{"n_layer": 8, "d_model": 160, "n_experts": 64, "experts_per_token": 1, "d_expert": 240, "d_shared_expert": 0, "activation": "swiglu", "moe_layers": [1, 2, 3, 4, 5, 6, 7], "router_score": "sigmoid", "normalize_top_k": false, "routed_scale": 1.0, "balance_loss": 0.000114, "balance_bias": true, "router_noise": 0.3, "scale_expert_input": true, "init_std_router": 0.00687, "lr_router": 0.00132, "vocab_size": 4096, "norm": "rmsnorm", "norm_eps": 1e-05, "tie_embeddings": "early", "optimizer": "adamw", "lr": 0.00198, "beta1": 0.95, "beta2": 0.98, "batch_tokens": [65536, 131072], "seq_len": 512, "train_tokens": 643900000, "steps": 7060, "dataset": "wikipedia_en"}
Below are experts of layer 3 (counted from 0) of a mixture-of-experts language model. Rows are named router (the router's row for the expert) and show model dimensions 0-159. Each number is 500 + 40 x the weight over its row's rms, rounded and kept within 0 to 999. Numbers have three digits each.
After each expert's rows: a language model's description of what the expert responds to; "gets" lists some tokens that make up at least twice as much of what it gets as of all text. This comes from a sample of Wikipedia text that the model never trained on. Tokens count by the router's weight.

# expert 28
router:535578425543510522560458557480471550456535523457552540431444458426493589501526486536524471509411525463519462461475580486491471509519528506471516492420505465489450540493462505499538445461461504467484461466520489507504502572501493539447579540557478465410478446487520539452461573489499454493538461393599537459501518512498492521520505547496497452498458507531498529495516506503533578480450489552544458506501504535558530490508553568496578490532486534453488435497542447468443468546487479
Description: Past-tense and -ing endings that complete a verb stem in narrative prose, such as convinc-ed, assaul-ted, offer-ing, realiz-es.
gets: "ed ", "ing ", "ated ", "ted ", "t ", "ting "

# expert 36
router:547555449570464521479570483426557537476479566519550537441455450499425577527517494567466507534437550435588485525533494430478520528483570565513458542435509473512459500506486552471476494466502508489459473498438436494474536485479513541498578568460498468447514489538487559485488463563532506547557481454565452524501522560480476479431495514502439467488531402501586520506524449545529497553509494555494471501538486511506560495521475468575521563470512522542504525487525483444452517526451500
Description: Plural -s and noun endings or direction words before of/in/and in geographic descriptions: roads, suburbs, lakes, south, species.
gets: "s ", "m ", "ity ", "ation ", "le ", "er "

# expert 19
router:568539489435476553508530675504518531439544493467530524452487538493508544522457538524579433510480579436607479494594490513426464463480529503515460513500507532490475519441531553503466535538479511490434512481474512470455461514441468454498516459516470443494520459413521474472491480458506541548439505409522538461498513500528455481542570496534489445504550536494485478487534479555539453481503554501521410543485511473512493421570504510514532488472461497513494518526508458527439520482524482
Description: Word-internal or final pieces like -ing, -s, -amm, -fin, -m completing longer words, such as dat-ing, Tour-nam-ent, deter-m-ine.
gets: "ing", "s", "fin", "d", "m", "tion"

# expert 59
router:472553493524483547505544528464499523494527526613545555535417504425424544520457536554531428537437534462483514482522432461493472561489563485472458546550508483535505509538515594535558522537534519436484524478428544516562535509502538534510524529559476440530553440471496521472473461439503526540566542447556447453468473538529500558519535499557520477537482518459541506510502498509566549556506542530539468469516501514538511496509550471561566527504497553512485589424477526483443506530541542
Description: Closing pieces of common words, often past-tense verbs after a piece, plus table bars, such as spoke, broke, swimming, weapons, half.
gets: "| ", "ing ", "-", "b", "av", "ap"

# expert 24
router:539539454521416527481420493427449464390567521500492530499488508476500476489467525526504441498424672444486524502509548489510487541532537468441498537458516516500497505483523503481539483468491506446370451446515506450429525439498482477543501464485502517521472527515469539507481474504457506484513515492481555477522513477473533502450548558547480509517482464568566524499534486479500549476463474519547474519487503501492485518542661483461544514536435487509457505488512506511496508543576431
Description: Prepositions to, for, from, into, against, through following verbs or participles: "transferred to", "criticized for", "graduated from".
gets: "to ", "for ", "from ", "into ", "after ", "through "

# expert 17
router:492601468481386591502503523488471523462521497570509573530505562449481491502483534510569455516506549437555451508559496530437478514549534525477547582489528552525519498511475503511545467485469491517499542510520476454493549524529479543508518496540540523439510551546450475437501474544511473541463524461599459455497521505571482519582485486495456460548516504494441597496526479476455469516511544531556465492546505494503562497550472462596503563508506512521463558540512441398527455468510532
Description: Final words of award, college, act, street and organisation names, such as Best Art Direction, Law College, Piracy Act, Madison Square.
gets: "\n", "University ", "National ", "League ", "School ", "ation "

# expert 32
router:549540479536418580516474571417433546490488527489545512455508464491494476583453592520483518464439640490509468468508499506452423477590484546452510577499522570474468536502535556530523511476524478495542551427465489496499543462411527484498470509519486488518490532479542533457478508522437495522465484420520503514474489550518477502464481425509460536481500536460519528514493552566493469558484489442491481482426494475503460548473546418528467493453516496461512489449474478527524469563568479
Description: Middle stem pieces of Latinate words between a prefix and a suffix like -tion or -ed, e.g. rec-ip-ient, occ-urr-ed, eng-ag-ement.
gets: "un", "u", "min", "il", "im", "el"

# expert 48
router:484566500556434553445511544475517560511544514499529566409471518501430572511510540535560462539460562511487482420541434484496513481501560531474457529477505482489444466506515473541529518540511462485462539533488454459487559474503438492472447508559524470445547574524492499431550517490495494480447459470534501528539539580513559461523497493473484501516543537454494566462444488506503517530505476558547490528514515455566554516537510580509506573572454544464561468518568515400552537421522485
Description: Words and fragments in athlete biographies, like college, football, professional, coach, career, plus odd word-initial letters in narrative text.
gets: "c", "r", "sp", "who ", "d", "football "

# expert 11
router:489568444539460568490527662451454504460520504519523538479505467460545525556511472548599522509519522469530455445597474441425464525501433509426468431530505494498546491466512525565459542488430504494467463439498470559534530483490525507536568528548514505442538543487494493448502556551480505500562505499517586499494545479467483461522521453509450524507540501478514521469537525487446531488470532508495474512510519514511553533512481497614509471496504561486497584511489458487444484529515410
Description: Syllables and capital pieces inside Japanese, Chinese, Indian and other non-English names and places, such as Yokoku, Kyōzuka, Tōdai-ji, Bangladesh.
gets: "K", "Sh", "S", "W", "Ch", "T"

# expert 31
router:535574458573468594494501500436514485403529511461516520475458541446517528441539479480458463529412563422523525447466552450453520516530563519487423535453518464519488557524509581501480527449484435479456516477529484453533452548468474494462515541458478518449461457491510479456486483570513500531529512455572498544466542527519460498555496537481422471518541462498542566490528531543469483522465481478469473483536496464490502508513560429532546564494509511537536540465454403405545545475480503
Description: Plural suffixes -s, -es, -ers, -tions, -ies ending nouns before of, and, in, were, such as critics, drivers, tables.
gets: "s ", "es ", "ers ", "ts ", "ations ", "ies "